{
  "activation": "geglu",
  "moe_layers": [0, 1, 2, 3, 4, 5, 6, 7, 8, 9, 10, 11, 12, 13],
  "groups_per_token": 2,
  "lr_router": 0.000306,
  "n_head": 3,
  "norm": "rmsnorm",
  "positions": "rope",
  "qk_norm": false,
  "parallel_block": false,
  "init": "normal",
  "init_std_qkv": 0.0238,
  "init_std_o": 0.0,
  "lr": 0.000297,
  "lr_head": 0.00459,
  "final_lr_fraction": 0.0
}
Below are experts of layer 9 (counted from 0) of a mixture-of-experts language model. Rows are named router (the router's row for the expert), gate (a neuron's input weights, with its number), up (a neuron's input weights, with its number) and show model dimensions 256-383. Each number is 500 + 50 x the weight over its row's rms, rounded and kept within 0 to 999. Numbers have three digits each.
Before each expert's rows: a language model's description of what the expert responds to. This comes from a sample of Wikipedia text that the model never trained on.

# expert 4
What it handles: Line breaks and headers in infoboxes, chemical and election tables, such as Total, Votes, Preceded, and table separator rows.
router:447567571538499467464464516463431601464514501568556536510465421501498478465469413487563463576434546511518591549493490424443478565486464520531430532580453531549511534566511572502439528448565436466495408568463501530458464547539502472483501539541462504514438527469438475521462466452527560527480449600509498458531416461573473556490498563484532502456472607470484474479467511544492440429523
gate0:481502525666543517508505465465457524584463490426484438529537498485527487495474476444490474556494468560532459534536459481526498478553482468595557441452528537434506467550462530461548447439474483451513426372599458485558468477474543492474503435466488409443482466452517422514580518525429512481462479513382543421517405455441478514503505555503497463556480454431510499543427529454552532486444
up0:580431509499415492554517556448530470412578442501503481487465552491570416600479469643506610435562571464434416508485554497521537470545516427490451507455559490551486508477530438456503504585444549600496567555500510462499533538467539524507431507510473523498559593507469539474489534555495428524493474448541494537495489555515571426531398462534476467562507577546470480415474454573407498524521
gate1:472524471543469483507617487520522460535429481470421605494442488374470568358564485585542427472477514429361440525528487445596463462441503535448496553474516436437537526406442479534531494515488460486473514505486527532533563540451598519496422485436467514429506582445498481418495545511437596513472524539508511472548505562387517387544451496466509480422548490529588442552539573515549540518471
up1:577495417559413451439542507598485509482502491608529596503446439522480569454541469509569440512498487546468497504514529450541548465531410552445444515522425459429548523531531577554480530504556448457407499553503512508489435588472555429438456472377478501505463600467471482444492555492449590578534512512464513475607435446497461475547435546471553559512577597506589592549464558587484512476507
gate2:501468563506487496540435494503437399463484698508458483407496476423414528549352552569417494459498510444498459470503539534461495397557466506441406528468486516509498535448565484414528533549456449520586549463411521514568474511494480554514489457542501559527484463531557434503429556494442578458487584485524454519523412458445518449541518540466503511509571422518518477498494485495555574423480
up2:366568598490513466446457512497428510492458618492579505500459470473479514463472532504456509437452511524529507519476480475556433513548443486431423531500400520487490538468511504470589565529545470455553433490467503512503429579545537482488480430566467506492458488475560453509499510360455610531525551529458476470468438464481442518481507476492502454476561557465518433478535475527560528523507
gate3:488546457502470514512434551503579580517508485573530482503463403524483467557454387494463547542503460477481519465443533450526484536559512498500561434585534514538548460567415505497572530509494529545580434460570511481526579472542529556501597477383518577554456490491515466557569529504410501543467560534586471478428520536601522530572492573466491536547535506436525542535548505505476462574439
up3:449521498470454508478473506562500444505622589577508526536477549508487493462519517494509543518455481524433432505522470577503543535404478580502424456519532530418445526526462555562510571537559485566490509480547512429489527472504492464474459400594398539511567528476487517560421470454435549555497576465499499592531543566564480456541425491552497575462409546497409547498451572612446498492540
gate4:441536453532532450472401453552459539537500422481503504477485509415440555419603478503499504624469529475498493421489462532467480447510455557487496535508516597501544514509488462572407503551510539405502466514445470449587502506470508475552571509540582559514486515549525410581493560377451519436551605555433501526502529506400485484506483419571392428451476565530558470497438568453611537420474
up4:447461496429437530567522517478522404503576576532533501556512523532501448615474543474500488398464441452574478500397495494497587457443605498465456373550531454482568461559563456505510527548473469486546491487542470437468450504587433508538487510540479559448512404427490374551467486508455588526478368549549459496551541447577522570531610471589484478516506521448497618518449494504442485500553
gate5:477565472526427564537484508571506493478569505500407503500436430423506494418550501536542526476485533483515470557524406514493476551459474542428490503414510489480451539529404489553491391557493676509552451510596457518537462562497532567506516472490502436487504504501555461492451536486519552516488467582454469446507466517416599556489456437495466478453498483493490473552500584487464559468472
up5:464489534549520565486494409523469506508562508565557533490516449469451592460555559464501460446533461468551508468415510489450526496477492467525553419448470504553485460573489531433493482437565508379448540391468564477459519517518488460477454659554586417411498493483601436531557484483493567456442434386508481553458452478481462444476493452548582457501521534491410433490522405509455527531431
gate6:478519524518560506482606547354482509553451543483436478493613505531469536466428510525485497519539487476506465493522414459486521492484512507471437496503483554552446520494524460513555551550532482506518544490532503498485480530510533578588422483445463540491557503483489536530429480553387479503503551551455445560523482561537584475527537490458466482481518519479460462585480494437469524526501
up6:473419496501457469528608466571518457510608485513539509577451571551552435590524504554488464428560474443475453438554539582541544479465485496459484550443573567448502440487458452488528425453392500603469530448559432487459600437471429487469518497520541522536519528547482408452511448430536534520510477497546446433479514507424452526591471487501452531501547470554553463445607419617486544446440
gate7:423512559559559624520467453543397481536492545544516641525577484409500518464450429609414472532555561530508508484501539466548464485491487597482544525414554514532494526491499482510520623501473427379469433564489454546483546524496482474590428476447552452532532491518466485501476584515498566457450522518527457467509546507484519493515438431542531472489448563435522440546469553467514445469470
up7:480482543499485405601450488507460495521495496560531516482354598535568492607456544505518518433498550520503444553587490499511441536554491514492440566554488456560563464507449458464486540457520545485444564445470556541558501454492473535410574468526472483511533497509561406464498443522454398529551492485542499485493454466414485472513476469504486472496517463566405540492462406403544535488462
gate8:580478468609519456524569451467455516529579530505571494524457449461550483520452436494472439504575480553574425531490544526541640509540516427495491550513587454453524498449564515540459483548471590590434517504490549425476617402526452528420514461468482542425496465449413516456507438421460544561503556466495526419426523451439536488502479507468475498511467368469506521479503544436450615499470
up8:502493481437430605464475483555445476555493498583505488498516556566483520530490499517533632561436592521504579486509447581513478504444487518536508483390402509520493545511540329501511548573529513521529464500514478521464483439484516463562450503470414442418575608514439513555494493519498517517545551449467548518544500537579549558543419548499438487561575447529443518547467540493458486499443
gate9:518466382519499493514556497534461499504420453452551464582537462375533552462465552543495512431517546470492460436534570546498493505578467476454499508579540555447544541511508536412528509458463556529604569480420540441482529494481503545501495473535539458504544515469520586497492506487511625480404484577406487462561499436594533490536476458532475454421555515520513377428379517595517493488473
up9:413621428538487497588484506454539458586512479461593557521514477473553515544546583581548523511522554516508575540491527512463482444575460532493525518517467498541554523597491617488443504507489534401523537499522482482475484517467483457482553498558467461439498543445503659526454458499459508478477511517500523540480445544592504514462565463459432510459483468494507549492410543446552423492533
gate10:597525432493505536456486470466461569450496548407506426479537519481499497545473411447559544556429464516564578543575563389500548476537467484427580544501543460453498507436538534462448466500570570592499586419489452427508481496471482568537489548553555583539512560434550587445566483585527452522389470531487438460523511655369527486495630492452617461428536491523426497446563526498546450528492
up10:583515492460439527564521514584432441530528547570395534436472531536505468519521492581497501485442534519487483521432507567509426584373517585518490496437533500441530624446564455389509443503541563508506495514511513498476474486511440557543468486476481486435501393601463418528509568559597576428508446576582547511584461481505548555451472526524525492526491471561391524529556445434498506520493
gate11:514510520461495561490432589408472527545536632510538487414435475576456451496445496541444543589535561448372531556511493478508487491531539460550630521446413569551523493497485540507500485502433501520474507455413572553416519539442553478520463501511400456472494493418593447581517515481418383502537483498506468375518495495518483540424481455516573508600565497501513536381521387440467455501490
up11:423489542470492598441527469410523530482538508458365437587588549504497506573504515468484502444461505411437452492543505414506577459506532498465517540469466493577474536437529502514363445424535657534473506509451479483533521500498476473529488546526458579393507479548516481472526540511518465537566551475593566553404544594521496488464430520564537498512496504363547547498527406586430470464513
gate12:418575580467387523432401479575556502447538477591495437417455541509514528518470455495504489484512579613563498477556500463547497450523574605681478505588467458441482555513508486429582569480450473433553489452545582482558512548465520567537454522509579489458472442489539440495465524529524482504461513581503491494542504560562563474515551547459527467578531538511458469614544572491565479552416
up12:478604543397447572447447471548501547535533495531476429495506482479459478469475465440508489608460526535446548469451445506587426416601546481548480475558325601518481454447442452554485505554504606534567422404476502454486375515479444492522469493553564468578514450465555517594485517536491461444380579493540581379566611516416585526507542518559511538545495621543520533538498511449463515473517
gate13:506461567514474519504523462536434427544521482557548493558546505483496497537533567485513566438520396510553470468514523479470483494471411422425457503434545420526457470583508469554605574502631493551409487585499508562384567554563427403469542482466486484543595496445523611595478500585492490512479388508512484552522434506606444491544586510398505465479419472509525485452454560467529476521528
up13:500516544559551577534485539543435458496510505533457480427510477624550589499498508556522452523559526532433478520478516434451389509586461521442507498548462562479514482504613480439501520463535337433542580527528508572570497498498462467486476481478554582451414501479527369538505552513575499433451512510477532572559546498479562534454469459493473389550570462456506537431455601556462552459553
gate14:543514548524476520542492460470562456498503547483559441635529508529481526511435439528481441544546523495477534524472501496426555551445556449523467500530527515365518450551495463514452495528479537454441462450391481500559464495515531542528407453440451511466460448476647616473535511483421542413578525449510520543534436508540542478400479485500507577443557540474494560489449488536503550574489
up14:505507534516586503451549485509527490506519547527450531414435542447539498462564584569502547479486510502504421492553506547554482572457465495446537488448498416472453524519613454448503445495499550497560547513526576463441483519560464488366502575506558524524526483579491540497471488487454392590386435495469580532468575446450627411522540571556479550475478456571514437528513545452535503588574
gate15:527509442488482455571507517497478551490514487448453491523477517477497553471566498437476528431496449465579461499567549476510609600449522526467487546573531514601540498461561443455449456486544512453415593462479516423492505546446610530479622551562635542472438565450654558523493444500550519556513481531495596534462574559506445555516462538455409544470447518427493657474530444554527524517466
up15:554461547546487532482521360475434441513486557530472468507523461543485498501449549464534522533448580563460455518485511531458575412420466533542531465473505520460481473420427476524578507562529502483556583491479441502530525491435368464493459435470482478476554388517474586422503518535412464432491531443517467528525506487515506403483557548603559456478515429567508446546512493387473556477487
gate16:483459513462485399623517492394496495440538504494503570489434455478506546449496497563527515551458555536491491522484434563540447556631539347523446490445478549505494438541608441400519617504499549440490493431549532533472505500507555514524467613510499479441550424525519510475538472387433513496494522446478570485437500537525480449544439493508525452444506436545539481473470508495505598396544
up16:468518572413563443492524559456502489501520496581491508477423461426486393513543546541526563519525504521602490474524633540494526441563494482557495424518508573492558522512484453590532557487499448538493435494457449479517502542531442495529551557491478541547482453468488558566496501379530576506442458473488540475501432499548516544443496536574489453537505479526516472466493426556503470417556

# expert 23
What it handles: Pipes, slashes and markers in tables and infoboxes, such as |, /, °N, born, aged, country codes like JPN or USA.
router:454592449497543437564599441547451479495452508575479474564493521499485550483487412514556507470511575516479501475408450564417471497564487482481471565559613491496477492567525545410391513484543622535543496530476495517455491450485434514491466530496489558459534501411510545393576516441531498425558580472458484489526615524556584444477512476485577591375439516542523532487494525533555541388524
gate0:550530490480536492449519518552507410603485543520507476383510543430454518493593533407610520490361454565514565524491486448502551505487496487474570437447472466520482499525593560580551532492483536518504517505441499495473450513485523553478557444491546422509438453474571522558464490514522482448533561466581518489507465530456526528522426565553598490485465541467478551485585473488405470462574
up0:564504480560480491423540487613503488425464417467572510553447565551491521517469502442498485438497476600440486470546464557429438508520456459581455475410532454549558502462506580433506492485564520502523469478500533577445478579526530496499573541449523566460542557504428424623506559474492442569517494523488483552585563424479436438424578460508467417578473551580504413522450546590558526523492
gate1:497441524513533392441475536513519429462478646552414502499503489531432514509462491540507530543452477518571491598465513545516555531495517490559592519506532493523414557401522396463505457480513486475587491489498456451522520477552679523489527529626483473471528445421515521530562549399480444571475408464567496437507561528539452454518464499478517495425521508456466421410406452464450509417523
up1:525460435474439595487545395555415556571554373416574466515517482466490551458472498515482504487546481510441526397567516431463483548444490548509473447501461481527545463565498533564469544473503514526481542618610520482410421482540440482547479455387537584553509514535455484515524556531600490424600572499441499552521450522535464480493498441603569491580493528466542448498520505468537464564402
gate2:543542489563512514511502527442520531573484537468449537513378548513500451536422533506467477532483543571454460512475473460536565483487413455575514552490582545435523488538523457524507454480446432573546428409587516525541515545518591497432511501581525555523500547493597440522505565378513430496530475482522501477423459538469491523550536447475545447489462531481557440524550573477517505478437
up2:543481503583508552569520475522541511473450459559489470415528411473511573511505471449510437415541569457515604560542501516446471452432489598456483553384483525541431619428429551482533566441518530532456618542488487395476528463485395542516512475547512650464401523481456507427560477611427487474466508551350470534483516481488552491513548488542503508549553522426539483416600465620501490425474
gate3:429537572565491438417434479458463480527503527467531570479511462546524576547589498451525535447538464487550402457573577529592511542545555528590488535538531569552484522475510549515457478489524467506500533536473492465496567436550429544562433466560569506509509550508490482539514426474434610522373373530591524501455479553615451464507479481506496460486442518502530533442428473547542470420395
up3:435456541558443421430422536492416560492489538461500546432500432534490468464545536512594498496523486512497471618467597514520540596566563530560581541552461472545576559537568476505451467458459505452482505537508510446573589529464566525459497520559506487533527521462575518531499410465443555471460437474554526490460580516602459464484482517528454544481497540502556514481497422423511496490495
gate4:560436446510422514504540472519597413442472469432484536430475548524439513491679532510483478460506419509532513531493434523454462442515517498539414564523455555466473396469513516472579469525517438539377578519459463422478484504500519491540522516533507613505545567520490512461455528504473447499422522530602456495529569549362466573468447465485454437394550539454608495430531465542470583509495
up4:588545574460560562543588478535502463477493509515533447550506434589503551534545496453537464538505489466476556544581595531475482497476432519546593466544520494455505611444474522498516493492486568538477561525563595528532524438543479476532462597537502510528543462520486608517497564452488496492620508428476511518496452461570498443479521556545542573552423524521508525397454451446520534525572
gate5:513541524442474454520562602347458506536449552510442441473535513505507472612526471504488496485526542461436528623494439417543488442504559624571602501458479485452514487491461532514541511435406444469401516473544521553572548437475489537485524487607449490469442464467452515500458475549446456563449542474532534459444544555481500456560489515455551494511438602509502489555416428465481465559561
up5:431473518419525567496527474457430546500491517473571538462524520512506549525598512418471462499402527413481451554490507563545562558410471540420426520471518445576484447545453485487482513494522518465546504555491549475594481546455528466432492516500506343406475497476509551388494493550448414529441521470469445530551449514568539491595403543402498480554499489545501543465491516431534488623503
gate6:517470529546534435473595552422505510507495507521575485475501448481530518540489493523469427499481489467479504490502410435562490539472521534437558407471483501562596493577530528481596484598392539558440600560437384535507550459538441544457525478585495549544543465548493550542489541431378486422543501627485531486430497563510595473400524371501422544536499524521562522408472595470519475427494
up6:505556459446410495484416559554532508575498493491421517465502499502374477488458577423493422498444482600465584408497435550511521520376426500501504470444449494534465553492465520530459474491508528441544593508398560482523489406477428502445553512469559545544405520612481520476473459501535468488485555529492532516547666511417603476561443568443548546462559481507461655540412538479463486465609
gate7:576602467473553562474460470463524483691494460472463497440456492494507470476517471568509610512486551530549436534433421553549475503416502484611468573485563526470546544459557456518437415449556576453486548460494502538485481501483482530450502552524494582521520498549536560512508485537572484441466487541454458555507525478509510546448500512507378372514441551489579554571492502562490453464518
up7:470479453487512523516513464523515474602512524522510451392496495455508424519533484609499546538421439547443535412549450508531527472593493493541534467547434476506581438572453537605518434428529591466521503522432470541556452479451456372463547555463445523531488485443587486491445475488452532496525404462423525513518531454400465505473463435512512520515521528534517521583437472441473578453405
gate8:534601524488592620474471520488543524509469507516496543545396472401492399543571498535496540535526545517558481505545483564439465496453531462432434470593503528440494509450516494556489543487497462575446462459500525504426518404588568562612542479523522516511449560540422476576481518495539484544509455540535441585463483484547513473475609533480443395469534499479507473516552541434464523443522
up8:577444499446567564470565537482520476466532463457469460500472501459481512538539544562472532505547470586555477449511515499418488496602433524409453448523388441473531508520580557527552490476492525553401463553458520429401503535533557467593489433451526424450450522544401553505575563509527485497509547429549508507549476519499502446534515533551499413466591548447480510533607600464497446537532
gate9:492424387528502522509426528472541506464438479467456453563491411429531490445459522502410504484457485519393385487465424435547539498490490522545548468519398469603501513517478497535489419581481420511438464517509445487494455557465540543516511487509509503453464565510413394492501547462518469426521483551499591632482541532523461474533514543594529505493524516498511507518530554574446484461475
up9:473503567400450465491498459450539575429435472549613541539507543519513483492533532493414425513514528411452466492533464475471562568554522481531517509448485490437542515547503595478426502530544534442563511656538413497543432527526457508492460502573527530481419511470497543576542525429494501517442420500494505550414555556515505478532518445513503505500481581381468531439463516498507591575491
gate10:522562520462498517524503509440550556528547511423503466478638430532523526635456495390520422467632427488414544514495544574475563476469449541474489532539543507505479524467544432491525573494474522437475507457548550474517593524510496495429509443395556486469472493447445601472437525499482464479522473501559536505520523497524446522526493441553518471629485473521553465509487518465524481505553
up10:436566538471565483468519500436522493432538556539490521449551553555605484531517373414430509333521567471546564550528484496418474492553528501531454584536505490558566543477474494519568471497585451463462592453531422538547505480498486573448543447510594487553496511490490651427465461444465476514461574447586467482492526650559456415486608488445537517540515527462466498523481544511488496496471
gate11:544451533420507482524516504541539481451557583491394482435498534473531568521518437525444514407508502504410436500465454469565522549448619506524539516507451458374583529521519550522490541477472405585431537504597498480509506492560548464449479547513590569506407520471529550454480441510548547451448601549472502539429494532461528460481529464428545465503482538569505579486459574445533567547510
up11:457498495560419519503565484525512492506505551524315417426484462524564538525516475558443584458480481566531524500494432502526506605502561540521489500558446414439631523540522493495420478585561561512465480465590517452444436522531499520528547554514556534544487581474567459476520441519494527472461510480506627525528572508518451512498521500494512473532435505550503481473528462522544536524470
gate12:506513552426494520599536535419566354426453510442569485540528558479523506492514455537529467534418500532503415469568488512545476441596485470631584556539481535440522553451491544498510437488508535558476514490567481503523426596522550475497511485493538502517445505506456421457475493485542500550529524465555496430390640544404460542426491473527540390441524511461505498564491502544526496541396
up12:562450527446486547426496431563492488563396446440461442479539516494566466548564475541511548458537512478532460464540518465579553512517539432519513503534491485468403474442464547461447533529534509558526550520487473482388440567496497423533499519506561589508512441548419483398489640529517515570456499561438544573409548521630463405491513523498451445508507571553487510487429479476553540503481
gate13:485505466470484502525583527429467425562475525515552514423513513475522512402420432435512546492418529451538434556471516574569495477523470473508450523472487555542384440521485518496579456428404523543493454417550525447481498509415473476442475426481506516550435418462571470485530405400540484548508485489494516383496514494447485569499475569419402434423489446554560516517436578491491514484535
up13:567464518473561421607465393481498552525525439472539579495496504578522526493526530546467534540508491467434385606440408432580518518475397514483544538534487550401532507466549502496456457534518512468559510568442478442452576429532623462548531521548524528506587532477571434444512492544512474532501423530430474521468465453505536535475455579600555504438375510453585464460517489489529489574484
gate14:565485441504391502462484505484509394475453497482527413478528359424409468474475520526497486560584508531500573501456490440496499572567414418499525480589426621510581504484507469577552476534551484361496533487483505498542509514590456494540466540520528471513508528517520401568414527433475472484448377468498499518491461473565557563594522316540616432537464529456508555549401423425529461493463
up14:486396605551483478469523530493547520561491501538476544572498541514617515514505552559464437583441370414403480487446511477542444493461415599510459498477564472539445598474636451516466542598508473542480554443513427459505502515531529479518484449560451574438385469528576511469495552492535461410535558565542515525541500496537554440441446523463479496456565444526571499600553583516547543389574
gate15:599497538579580535529455520588506475499428447497478555565513469551496459548491436444518475457519483448586484466514569481424466609530490553447479467513537483456444585472516555496455544537495500553454504489481633536500552421552555468413467486503537397513539516482513528394574498508593498518514539433550519493467467499503517441460510504536565517499511452526451466358493490567589464502575
up15:495510554464564494382428531493478436466494624470446499481484421488458563534463428508460584527502506440542511538513474472502574538536473461435526514542547440490480484543521469351505525468544513545578491513467421563441584532538495435445470511481476456470485582493523526431470439501566493460466533570536580431517397381529424515636402463468481454497521464415424582373454521441437467472508
gate16:433461531490509430469433510443545472446587540468610483558490454547495480581544518424520570425466491529486413423459502459485513495497519563492510529493497552425603490606469575527465429514449539467429487512417418554526562462496466605597470476510462515514434536472467501510501483450463403471473454491532540431413574466495531462555460506462466482464515482459588466520467474522421372447574
up16:378533474568527480430493525469544361440506439429418581510453456588519512390493425573536476471541521469429482577530444432514388502511518508497461518422532578549542436614498427511533452510429452550388481432546472477418524503485436443550484514510468510444565389584615446487455552480596482562542488584504476502493501453383501488514478451548497422431500549452525435473504515468543593452498

# expert 8
What it handles: Colons after infobox field names such as Party:, Kingdom:, Company type:, plus table pipes and a or an after is.
router:594559519577466519580510516496470559488436502521534589513426475481492453467551500556507532454526443502463468486588479471449529451546459440459570482509473408487551511484454485485570415444518486454501555576488502587519501539534453509498568437471501519507408558524477471476532521429495463497556494425495461486483548476434463481484545448536561471448467530521572450438484461498619552475489
gate0:496532550525562411508535577525504501422452463648504489507537482493485440479541447506595487499435561518500566514477490474507551491461457468460543458573507600476588549456529613452502375485538542463473588572528454547457538445501441561534493461484472487486506481488516480539521438449426519425453504493584535484429607545483482583524506479490477535559466480453403454498425440527473450466418
up0:495596444577539435554449569484547551383591481551518561504515586452503516425566512518523531471475541545514499424514449469422560474522570511473570500439475568508596663522558553515501526521504454494415572542507532512498552473488629427492545512465554615481531485462464527445413463522530562516446496435551436485513617573564486541504490503537532420468553597497450440453525449482406477514483
gate1:563625488472485479532470496451584504568450500403503535473465429477453535553512513555462482481524513470508425415541467425434495338495422449541402419429507497522545582402592466460444427530525451493440511376533523483439397504527549509577492476502536522394521512471504526526483489506489479546530500582597456520529435512500380573525499506459522404528479454541422528551455455597378464454497
up1:520544588528551527527477530476485460441547477514521411476582542551534498496511588541529517576544503484434477553457554494427494572491514520495521543543623465487474418481508520503486587454422496518545507561534507543544633437493450503474454524511520359502561421409489488404512489575490476489502487464529536522541525476514462382480455481593471574576426473535500533503472450440499458556432
gate2:446586591520516467509505544507486472499476503492490497450496531518445609511469586454513417482528534496570532476434495509469494523420523455519421495557482549547450470515497501450528541414514501519550487549590507490522547560503481554513525473453456556462508515494542481484524497469478597442505533566465537521567537527567495530538496506425513501542540376521509573550517470481473521530559
up2:427558528541463475500448523536534493479620483406441518367430539524513544497481531484470586340520474532584503468412531446511504499452505436586597553494457571603481559547500535490529440497564482467462515436532528398565456579464423541544635556551539590591482509511529466517427460490499499509428602555528445481506508515450493537445455598504628488558446470453472540498440443444509507491546
gate3:560517449476510455485410523478572511479479412499500419437569463449502543529600574430491542465532422530536536508500468466484533456399573397390492480580459446573445494492510493547551506408496622516460533487508533486476611475518467478494552446447515515401526534379575596522490504482441549456415513485498521514529476560441405481599515512478484603464432513532529626505565554440448462564535
up3:569461545439554546549503558481430471485550434610525453498479525500519467502558401600513416570469513501468424468548501429397453450484481585564527431572513501433503472454531512572514501513427501461430526422495503410461616488434567515504464536446414523550492456432525474584487553478455503533412521505574443475522528435414485445445500501520543515495415478446545513465519428513441487452427
gate4:599453404471424488394520528430557543463579593435543489503437436547506449611547535588453594485469387525540436504484544543513515469454408495452547499502483509463512557475560542498424444523536529533419457467478508533501384506511559546466434435474519483506510506554566507487505413455486503576600440464642553500593432487485472590590461551561481350457574448517491425499508508583527503443570
up4:537450520545499527540506564471494467449409527435555529521506602511537438569484498500496604503431426460493430557581512597461542477517519480469539428459488460492501553526520410393439445471493489575504471478415537452474436517597542523534433410456476538513528516547574468445545542534550528487587544505550434509516431510404418522426468488506553466457574486503501418519635464522548438431526
gate5:527478473543542590468485472500533470531443450432435462405609483613531502404519519469453508559503520463451544453502494438548488496444497497489496524447422606469461512457522529588463434560505523484480475534479484486528454479525511496535527509460519466474547525486505562415458448421433462409508433495503471524578513469478613398640481433591509509453479554497552467519564560520536521437509
up5:529512477461476439551519500490476480415493505519430489568450428515582503581451397515457578407486515506583459525446556437432496433526522576439453484576589436521532451465478561460528522476446389542484471484538516482525559511458487543531519443561512608466435457460520480512491500473490456526410528460529586519409467537595495571427517528471516508529506499519536525413464524530456479524446
gate6:519571494505516509466487570464455504482486603496553550565539521394485610520472528493455358495533500427489507465573495408533432508616449536382448433479479611528592486507438420460592428429582456465494459397545399601455460527497496490584615525543500504509528501421547517537494562452392539485514486470443441508545559488390509571485485466451486503431433574535489472558435516508476555401441
up6:481509468473481498446524518410501504444481561434498457364509480463487528405437500450513536461562512482463499598487476486503505504462551459570476539446533460597484513472441583489541327572440524449510454641511529541592483488458571509458471578531424509501538485532573440512505504607406494494403496468581529498501480422536549508502509598473571516448479452420425537448494473493506435631460
gate7:562577484586420546465504535433534511520527512616464485481526587455507477479640574615538576486510459506584538471529495478582464483398512477445627570513584578456556547469494532558444434403575403514452584451448496512477459492609470574515537570520498530583548455547510486527555487418473504498517507512577493470491627492525481521426526591457457433461491569442586533583552484544522477490515
up7:487603588510503544526447596523486506541357463591451438511547531589504493492485481350463513545477487470556487540425502498454462513485482555521503359608465564488444550496620547552414456448482601574538527476539590454460550510452470463512524430553576537422490491499577448536452482553417513567438529504475505484427419480535453538551496635546493568515613437527471508519603480472459499530451
gate8:456587497480554551485463474486550405521557493485568495452428466523468570568482517532486414463538498547435495478467460510511459494476543400494474522471556474514558584511499573502527492480445500466536522481517493463418525524553566502456570567547406481494486540605486516423482491434522484531504511515451533433511597645478385483558540519545487527448515552381483480447544553462542533515533
up8:397538508569467464477480473521391487564498514500542486511513568493557558470567475510533561434573539361546475537431463518449514465463483428414469527460484426568504430512489540524464556476456518453526513444511550451544424497447488431549464508434440491411537481511370503518497473509491536504513512447553498562418423452615489529467572427519543505586474507543505476484511541582535469552559
gate9:484511501577513499462573480517481371523489580515493451526427528538504516487469570442481582561418453436584454546454457431567527435426470475535547522476490576422502483516480413550515576519516417526509460490491480406625463544549623497468479533538398509576535521526544522494408575442456501505485469549533476449410500514485460512551456541515499467427520574547450554559475496409482459379430
up9:591482537482510491509501475544519532474504462437471563441559501459523485445541425419567442454571471574516509517547564581471406478520495475415386501522548566488491473603476557472516461491482578515465567449478478677461566464499391531527461453588567501479496532539507565461529416538521529489528501497475500534571437486524539489526562486448534500580534482464551557375489530656516489519503
gate10:404512502528430590439575536596586523572513551493487559487427560541516515476524525541466508577520537515511508550503496501452538496494473478548497591524385540459474521421576518553524542467528397471492505402358443483529493492530535495511495452579490464492500485500507467498479479534481507573481507522448568576546530515613502509531427487444484420545513412538537431578469519514570607549613
up10:584518473458437521520501476477461400500473518463451542567460558445488500495442521456424528484445557373422511454515440424559525522519593526515457533464503447513579513579491514546486424434571568548477492509519452444536541437430462467468546520593473605409486518487428600428513579556628524476532531486446543407489516537423427480495538570520541562484543541542484449497567457484542526501488
gate11:536482552476493455537520482489481497485469462556503461484560445504471388562437457451434551481452438502519549531488514428540522529492622447562477455497579472529489464500526424549528499494497358488561532518547534424455499527440469515504473482532414454524571543517573501515513445500418458405429426502493544491477443449525555407512398565598479485536501517503499488525518495590464499486532
up11:570521496519441580581552422514514496507481529520557566505530541458449423486473452460507504416493502541501531578474515387420506539520535441482518495538528444439464457535470396486467446568577499593498488507498533541453416556434485479527447475517436488448452480560457490498478479493431465442469519431440487443406476517474482318466539542462508491467463516502491460534510505531481508526448
gate12:514575522434578580508625420530428397494500545540534384532370537496567484535503534554503492505505425534487548416407459551552456455499502509562536494529523499569578541426424544536425486483456532463515459533477497407449521531502463544524484545478438484488428513509496599447509530469442550466440527474418465457536396557526473480496506490458553517442549503480420536396475566531442480563436
up12:469496485544570435508501503539495523469501533445502490493526556528523576452533532463522458438487502535395565545463429496478455475506592570492467614463459555528506549476505504477491545426498560530611399562530498404481540505419555521540552521484577515452513441481509472529464526563461494466460579491488492542503566515588446476567479509414534523581542515530485668439572496459515523471469
gate13:554433505548527591470541438541585503478598550465431492503509497494468543632561587485510528414405565491443528462521408392507508422327436436550566477516489480428540587573565541513502468536528396511365547498453564523477388459469574527530521419384490548395517528477507585566407510492421477544464471504530504515489464465494499626493504569539493430508432485424468476490478487565455523500523
up13:484554587396544479502487505470490444416473533554498454548496510530478487528432450528451573508424482578546595540525478483446491493472607548543544535505507500551471466510486471506518509449525565364657499538578526391432508468510521476423476523627533487594491523488543509504537585475495516428440577400446495474498500454552545371524523520532497546530549594613498518577457533454483468565417
gate14:479479502470485531439419589493458428489499473417522553546509489497494512541586530513477559561464572517575470552465495541569448525406565541480489576547525568403457482541508532475545528490546474508504461495470459543437396516540527517516463498498509497457491551465488437574455554452456413557508514533576520484483428517587500464476522635421466571425445510562527505444453522499465528485415
up14:424485531461521507546439533449401417508469484508505499534497502480425511542628474501486491556490536501514564491498548523567516500523465530398507501564453442447430444511549492478585511523542588549409442487464482489475496530447493523583381573500553422451528560468518503588524507468477487546514518469538538444488457491545463473392512562450494613524502453510505433464480518500459537517436
gate15:507487498486525570596516444560505582491582484490572566499559618535545564421449503438496479511535649467517472596510492521430562515461525545511532558498537382545476544621447515470482520602519545491482540533518550429582470581496491546598489511479565513451453484424645505501471464560512451575428449556437533547440407590550486524469569559476516442515490514463453490479522465658464420433589
up15:380508466473521499458570565505408477522405597526514485513379551539472407528519501541568492505496436487405504427500522449487439484548456532503535424602466544458508523485505565541516573359501498396495512495483500517420526524559516401459511370365491516512464563424403504470437580451471488556501576482546476493606500512498447509505526471502411550534498433561513559544429599447520460453439
gate16:529489416512423498518559625451436464519503403499524508474485486545560424437478508484473437572505596525490485450532533560566549565465504540422579511618489496445474534403452545577433483551552522503485556445495493397514456561554535519513499461508477424542475542551504459535466456451526476562486419492495520489574480500485552448451471489470618565557522518417353546470551495468480552523489
up16:529600530540489513516487457516570593546488448563559587531412570503483452505374494432520482488512552403510452508537499561495597544451589539472518466436560492387612546355455554507461586582476523473467480473545511588461531515503531518517408432554484478369512389548396430495503489518579418506469459461530498504556476591447578528436518558505468531527483570502505432463482519503548650404449